python train.py --experts_per_token=2 --d_expert=96 --activation="swiglu" --normalize_top_k=true --routed_scale=1.5 --balance_bias=true --router_noise=0.05 --n_groups=4 --vocab_size=2048 --tie_embeddings=false --optimizer="adamw" --seq_len=256 --train_tokens=534700000 --dataset="wikipedia_en"
Below are experts of layer 3 (counted from 0) of a mixture-of-experts language model. Rows are named router (the router's row for the expert) and show model dimensions 192-255. Each number is 128 + 32 x the weight over its row's rms, rounded and kept within 0 to 255.
After each expert's rows: a language model's description of what the expert responds to; "gets" lists some tokens that make up at least twice as much of what it gets as of all text. This comes from a sample of Wikipedia text that the model never trained on. Tokens count by the router's weight.

# expert 9
router [192 101 177 149 145  98  77 147 142 103  53 132 123 126 145 137 129 136 150 148 110  99 180 105  96 102 121 111 101  94 148 114 152 171 172 147  80  82 130 120 173 144 153 106 159 160 133  78 148  84 197 143 137  93 103 126 109 153 163 132  64 160 162  72]
Word pieces and digits in football and sports biographies, such as se-ason, le-ague, go-als, join-ed, d-ivision, and table digits.
gets: "ar", "9", " e", "7", "8", "3"

# expert 12
router [112 129 195 106 114 101  70 168 132 104  91 145  96 115 137  97 152 145 122 162  53 119 154 122 147 147 136  81  92  85 173 101 139 128 152 196  31 101 123 143  87 150 147 128 134 130 143 110 206  83 178 111 142 109 115 119 109 126 125 143 162 186 111  72]
Single letters and UTF-8 byte pieces inside non-English or transliterated names, especially b, w, k and diacritics, e.g. Slovakia, microbiology, Croydon.
gets: "b", "w", "B", "k", "L", "l"

# expert 59
router [146  83 160 137 160 121  95 139 129  62  14 154 136 108 136 136 125 144 103 122 121 112 199 122 118 138 152 133  99 106 117 111 100 113 137 145  64  94 116 134 172  99 136 116 130 152  95 100 145  59 133 123 134  97  71 120 153 133 175 154  94 148 115  72]
Small numbers like 1, 2, three in scores and lists, and word pieces after E or e, such as e(ight), E(pisode).
gets: " 2", " 1", " by", "ar", "ven", "R"

# expert 61
router [110 108 163 176 137 121 104 152 127  53 105 126 111 115 130  86 135 146 137 158  54  83 171 125 112 232 132 161 131  51 166 126 147 158 160 175  61 136 107 169 117 160 132  71 180 111 108  80 166  86 139 131 144  80 135 121 127 113 116  96 100 197 121  78]
Word pieces inside proper names, mostly European or African place and person names after a capital, like Es-se-x, S-é-guédin, M-oll-aret, S-ant-iago.
gets: "k", "u", "im", "qu", "il", "lo"

# expert 29
router [ 85 129 151 176 153  89 100 130 141  87 104 150 129 135 169 117 145 127 139 176  59  81 164 168  92 138 129 111 119  84 149  91 121 149 132 123  91  96 126 140 108 121 156 106 169 101  69 107 179  77 177 120 203 105 114  84  96 135 129 152 136 196 122  51]
Middle pieces of split proper names, often South Asian, Slavic or British names and places, such as Bal(let), Velichk(ov), Northampton(sh)ire.
gets: "r", "n", "w", "j", "a", "i"

# expert 37
router [ 91  95 122 130 144 116  83 179 118  68  39 122 103 118 134  96 159 140 157 143 115 139 230 124 172 133 121 130 145 112 147 128 103 168 164 159  75  94 130 128 160 156 106 126 137  98  88 131 153 110 119 150 184  99  74  85  95 121 120 116 136 168 118 100]
Ending pieces of common English words, especially in politics and institution names, like Democrat-ic, Cent-er, Med-al, football-er, Direct-or.
gets: "er", "al", "ers", "on", "re", "um"

# expert 8
router [125  98 176 158 131 130 127 159 143 141  75 102  96 119 117  85 140 120 129 178  50 118 160 117 168 188  98 132 126 102 153 132 119 101 147 160  62 150 139 130 149 132 118 129 147 172 119  93 144  91 146 122 140 133  56 125 158 138 134 130 111 181 127  85]
Short word pieces inside a longer word after its opening piece, such as qual-if-ying, inter-cept-ion, diver-g-ent, Seatt-le.
gets: "g", "op", "if", "al", "ong", "re"

# expert 34
router [146  97 157 161 147 125  79 186 131  97  59  88 122 130 139  83 131 119 103 174  86 117 164 138 127 132 157  86 133 111 146 107 139 100 181 135  84 120 149 141 148 136 147  97 160  84 128  58 145  68 176 147 181 149 102 110 135 164 174 172  74 185 154  97]
Possessive 's and possessive pronouns his, its, their, her, plus nationality endings like -ian, -ese, -ican, and closing quotation marks.
gets: "'s", "ian", " his", "\"", "is", " its"

# expert 53
router [147  88 194 138 101 113  49 164 106 121  85 106  97 117 153 132 135 131 157 178 106 141 167 115 123 119 134 115 134  90 144 137 100 125 171 171 105 128 125 138 113 156 137 127 118 165 121  90 164 143 102 158 100  95  97  76 126 155 119 116 104 178  89  57]
Pipes and semicolons between numbers in sports tables, plus ordinal suffixes -th, -rd, -nd and words second, third.
gets: " |", ";", "–", ".", "th", "rd"

# expert 36
router [108  99 135 153 141 143  78 109 144 106  34 109  85 108 142 119 141  98 171 159  78  93 163 141 100 140 139 147 100  52 128  77 115 159 135 162  78 137 123 160 149 147  76 116 139 125 116  84 147 111 125 142 134 107  73 141  95 163 147 141 121 179 121  21]
Newline tokens, mostly ending Markdown table rows or preceding section headings like == Songs or == Qualifying.
gets: "\n", " 3", "|", " add", "===", " tri"

# expert 52
router [169  99 191 107 107 118 132 102 132  60  73 145 103 132 136 133 118 167 143 177  68 125 206 139 132 130 131 124 130  99 151  58 155 188 181 144 137  94 104 127 160 128 124 111 190 115 125 126 142  55 203 125 142 104 127  75 131 148 197 122 110 181 148 110]
Opening capital letter or first syllable of capitalised words in names and titles, such as Ch-ampions, T-itle, All-, San An-tonio.
gets: " B", " M", " T", " H", " D", " K"

# expert 17
router [149 141 145 160 126  81  80 143 154 154  97 101 106 122 131 134 156 143 177 145 131  91 203 157 136 139 141  92 154  91 144 100 128 136 165 135 100 115 157 103 138 159 108  96 152 127 129 143 130 130 164 134 145 131 156 144 132 168 178 181  76 139 129  74]
Short lowercase first pieces of a split word in running prose, such as c(urrent), h(elicopter), le(ast), sec(urity), charac(ters).
gets: " c", " h", " l", " s", " f", " g"

# expert 43
router [164  98 183 127 106 124 101  83 112  66 127 181 162  86  95 113 132 151 147 150  44 110 175 128 121 139 136 145 117  78 173  66 114 178 125 118 165  75  76 167 165  94  82 125 190 132 119 124 191  69 192 136 114 100 135  68 118 156 148  95 116 144 140 132]
The space-led capital letter beginning a proper name mid-sentence after the, of, in, or by, such as R-otten, M-iami, S-oviet, Sh-rek.
gets: " M", " T", " N", " K", " S", " R"

# expert 22
router [139 116 132 143  89 140  87 108 121 130   0 105  96  84 139 122 146 114 149 163  51 111 176 124 129 176  94 152 111 112 162 158 127 139 200 124  55 122  71 176 110 131  85  78 211 141 114 102 121  98 133 131 117 142  74 133 127 121 159 127 109 158 137 102]
Line breaks that follow titles, == section headings == or sentence ends, coming just before a new paragraph or heading.
gets: "\n", "″", "embers", "ician", "aul"

# expert 38
router [153  72 145 165 107 129  96 161 139  95  59 131  92 100 127 132 122  94 154 175 108 109 168 127  92 153 126 104 100 115 130 129  92 131 135 105  74  91 121 137 202  82 151  98 152 114  99 118 151 111 150 134 142 116  56 140 129 174 166 148 122 168 105  69]
First tokens after an opening parenthesis or line start, such as born, 18/19/20 year pieces, f-eat-uring, key; also first-name pieces like A-r-turo.
gets: "r", "20", "ec", "n", "19", "ap"

# expert 23
router [144  96 156 148 120  98  66 179 136 136 105 133 109 131 150  86 164 141 162 185  67 107 161 123  82 195 135 106 135 104 137 108 124 135 151 163  73 119 107 156 117 156 100 140 126 129 112  99 146  99 176 148 163  97 148 133 107 113 106 160 147 229  78  45]
Word-final endings -a, -ia, -ina, -ica, -land that complete place, team or taxon names, such as China, Georgia, America, Arthropoda.
gets: "a", "ia", "land", "ina", "ra", "ica"

# expert 50
router [148  87 141 122 160 138  57 115 166  95   0 130 114 119 118 116 141 129 141 210 110  92 167 159 155 145 130 117 113 126 161 110 105 137 162 140  51  78  84 152 150 112 112  94 169 168 140  90 173 110 141  97 122 129 131 107  97 154 166 122  58 167 106  92]
Space-led lowercase first pieces of words, such as m, h, s, ac-adem, ass, polit, as in academic, maid, suggest, hypothesis.
gets: " m", " h", " s", " sc", " ass", " sh"

# expert 47
router [124 134 174 132 112 167  92  85 119 156   0  80  96  87 131 119 144 146 145 151  88 111 199 131 129 125 126 130 133 100 137  85 130 170 130 141  87  64 150 124  97 127 106 123 146  81 121  92 145  54 155 118 163 114 138 156 121 135 177 131 107 142 113  72]
Line-break tokens ending headings, infobox lines, list items and table rows, such as after Career statistics or Occupation: Composer.
gets: "\n", "$", "resent"

# expert 20
router [124 129 151 118 132 115  91 126 113 111  99 132  98 138 118 125 142 128 165 167  91 104 221 153 123 159 142  42 121 102 148 110 122 138 119 147 101 135 109 137  77 118 142 131 148 114 118 117 175  99 132 140 142 135  50  95 103 122 130 142 127 178 100   2]
Coordinating words and, or, but, &, then, and the preposition for, especially in sports "appearances for" the club; e.g. Earth, Wind & Fire.
gets: " and", " for", " or", " &", " For", " but"

# expert 48
router [159 102 128 142 121 149  55 137 129   5  93 156 128 178 111 131 131 125 170 200  96 114 208 174 141 144 119 125 147  88 159 127 168 174 127 115  89  90  99 134 166 144 139 121 143 134 106  95 166 102 139 145 167  74  77 102 127 154 121 114 115 219  98  52]
Word continuations following a capital R or similar initial, e.g. Round, Rail, Ralf, Ratio, and words like Television, Air, World.
gets: "S", "th", "K", "V", " World", "um"

# expert 54
router [143 126 177 109 145 140 101 195 123 153  13 167 100 153 126 144 140 144 132 114 146 128 207  89 128 142 133 139 133  99 173 114 105 165 141 142  46  97 125 133 176 140  84 121 188 125 121 110 168  98 201 142 153 111  90  78 130 137 182 143  99 156 123  82]
Individual digits and digit groups inside multi-digit numbers in years, statistics, codes and tables, e.g. 1563, 38,125, 41030.
gets: "4", "7", "5", "3", "9", "6"

# expert 45
router [ 94 121 149 129 167 121  80 166 133 123 106 161 134  81 169 112 131 108 139 146 123 125 171 157 173 172 106 140  89  83 124  85 114 116 153 154  87 139  87  99 189 117  77 126 191 118 145 105 173  49 206 115 169 103 110  83 104 129 130 129 126 210 116  69]
Single digits inside numbers, decimals, coordinates, season ranges and table statistics, such as 2004–0-5, 28.-1, 71.-4.
gets: "0", "1", "2", "6", "5", "4"

# expert 62
router [153 109 192 123 145 132  56 143 121 111  51  87  84 136 142 111 126 116 171 176 103 129 193 114 124  94 162 107 121  66 175 101 139 184 145 143  68  99 106 138 132 112 163  98 108 147 139 153 164 135 123 133 125  97  91 130 117 164 132 131 110 168 135  50]
Commas, slashes, semicolons and digits inside numbers and table rows, such as 1,587,514, $300,000, n/a, 45.38%.
gets: ",", " (", "/", " dis", ":", " under"

# expert 39
router [129 119 205 117 143 135  55 130 142 108 106 149 121  85 119 121 132 159 123 179  73  91 136 155 104 170 102 146 125 105 161 119  98 123 159 136 135  92 139 129  88 132  95  95 139 151 124  88 165  91 158 130 144 100  88  98 102 112  96 149 115 170  74 116]
Pipe characters closing cells in Markdown tables of episodes, tracks, results and coordinates, usually before a newline or number.
gets: " |", ";", ")", " main", " =", " describ"

# expert 30
router [134 103 198 133 161 111  86  92 124 115  16 162 103 121 124 110 156 162 136 142  79 132 190 156 134 137 132 168 115  95 160  87 129 116 134 140 121 110 137 118  68 128 126 149 217 130  82 106 149  81 116 125 136 101  92 133 147 124 138 136 177 210 119  63]
The ed ending of past tense verbs and participles, usually followed by by, to or in, e.g. produced, performed, compiled.
gets: "ed", "ted", "l", "aged", "med", "ud"

# expert 32
router [171 147 195 145 129 129 127 110 104  46 125 142 106 124 115 130 110 155 176 147  90 148 217 132 149 132 142 129 133 117 173  55 120 167 150 147 158  88 124 128 161 114  92 140 192 125 104 143 164  88 197 146 187 114 142  83 129 170 147 178 101 147 124  80]
Space-led capital letters or capitalized first pieces starting proper names, titles and places, such as Sky At-lantic, Doctor St-range, Kansas City.
gets: " R", " S", " L", " A", " G", " D"

# expert 25
router [130 137 138 181 128 142  52 216 139  84  30 105  99 112 154 132 124 125 157 148  71 121 234 125 157 188 125  96 119  57 136  90 122 152 147 151 108  69 172 188 133 112 110 108 135  89 124  86 166  82 155 115 159  99 109 115  98 112 131  99 128 199 117  86]
Table pipes and line breaks starting new rows in stats tables, plus scattered word starts like sec-ession, sec-uring, feat-ure.
gets: ".", "|", " m", "\n", "==", ","

# expert 56
router [121 135 180 126 100  87  73 133 150  84  72 170 112 111 115 117 156 123 147 158  39 114 154 143 110 181 117 109 109 100 132 135 144 160 163  93 108  81 100 161 148 154 169 123 180 109 102 124 147  30 164 144 172 120  83 119 117 182 142 164 147 211 116 109]
Opening pieces of personal first names and some capitalized proper nouns, such as Rich-ard, Rober-t, Will, Har-ry, Mar, John.
gets: " Mar", " J", " Al", " John", " Bl", " An"

# expert 21
router [161 117 182  99 103 140  80  88 149 119  84 111 127  98 117 125 121 121 115 149  63 106 183 115 100 147 127 147  82 137 151  86 142 167 110 160  18  94  94 188 101 138  98 111 158 169 110 110 141 132 168 109 160  97  47 132 129 129 110 121 113 129 101 106]
Commas ending clauses, list items and introductory phrases, like "However," or "In May 2023,", including ")," and "",".
gets: ",", "),", "\",", ".,", " land", " 197"

# expert 44
router [129  96 139 146 147 120 104 142 125  61  40 111 105 166 129 132 139 142 165 205 119 121 184  97 121 157 136 110 102 100 115  92 132 122 102 115  86 108  92 134 143 154 149 102 112 122 132 131 145  98 132 125 140  82 112 146 121 155 144 114 113 168 146  46]
Verb endings -ated, -ed, -ified and verbs like known, named, called, said, as in estimated, remained, also known as.
gets: "ated", "ent", "ant", "ed", "ating", " known"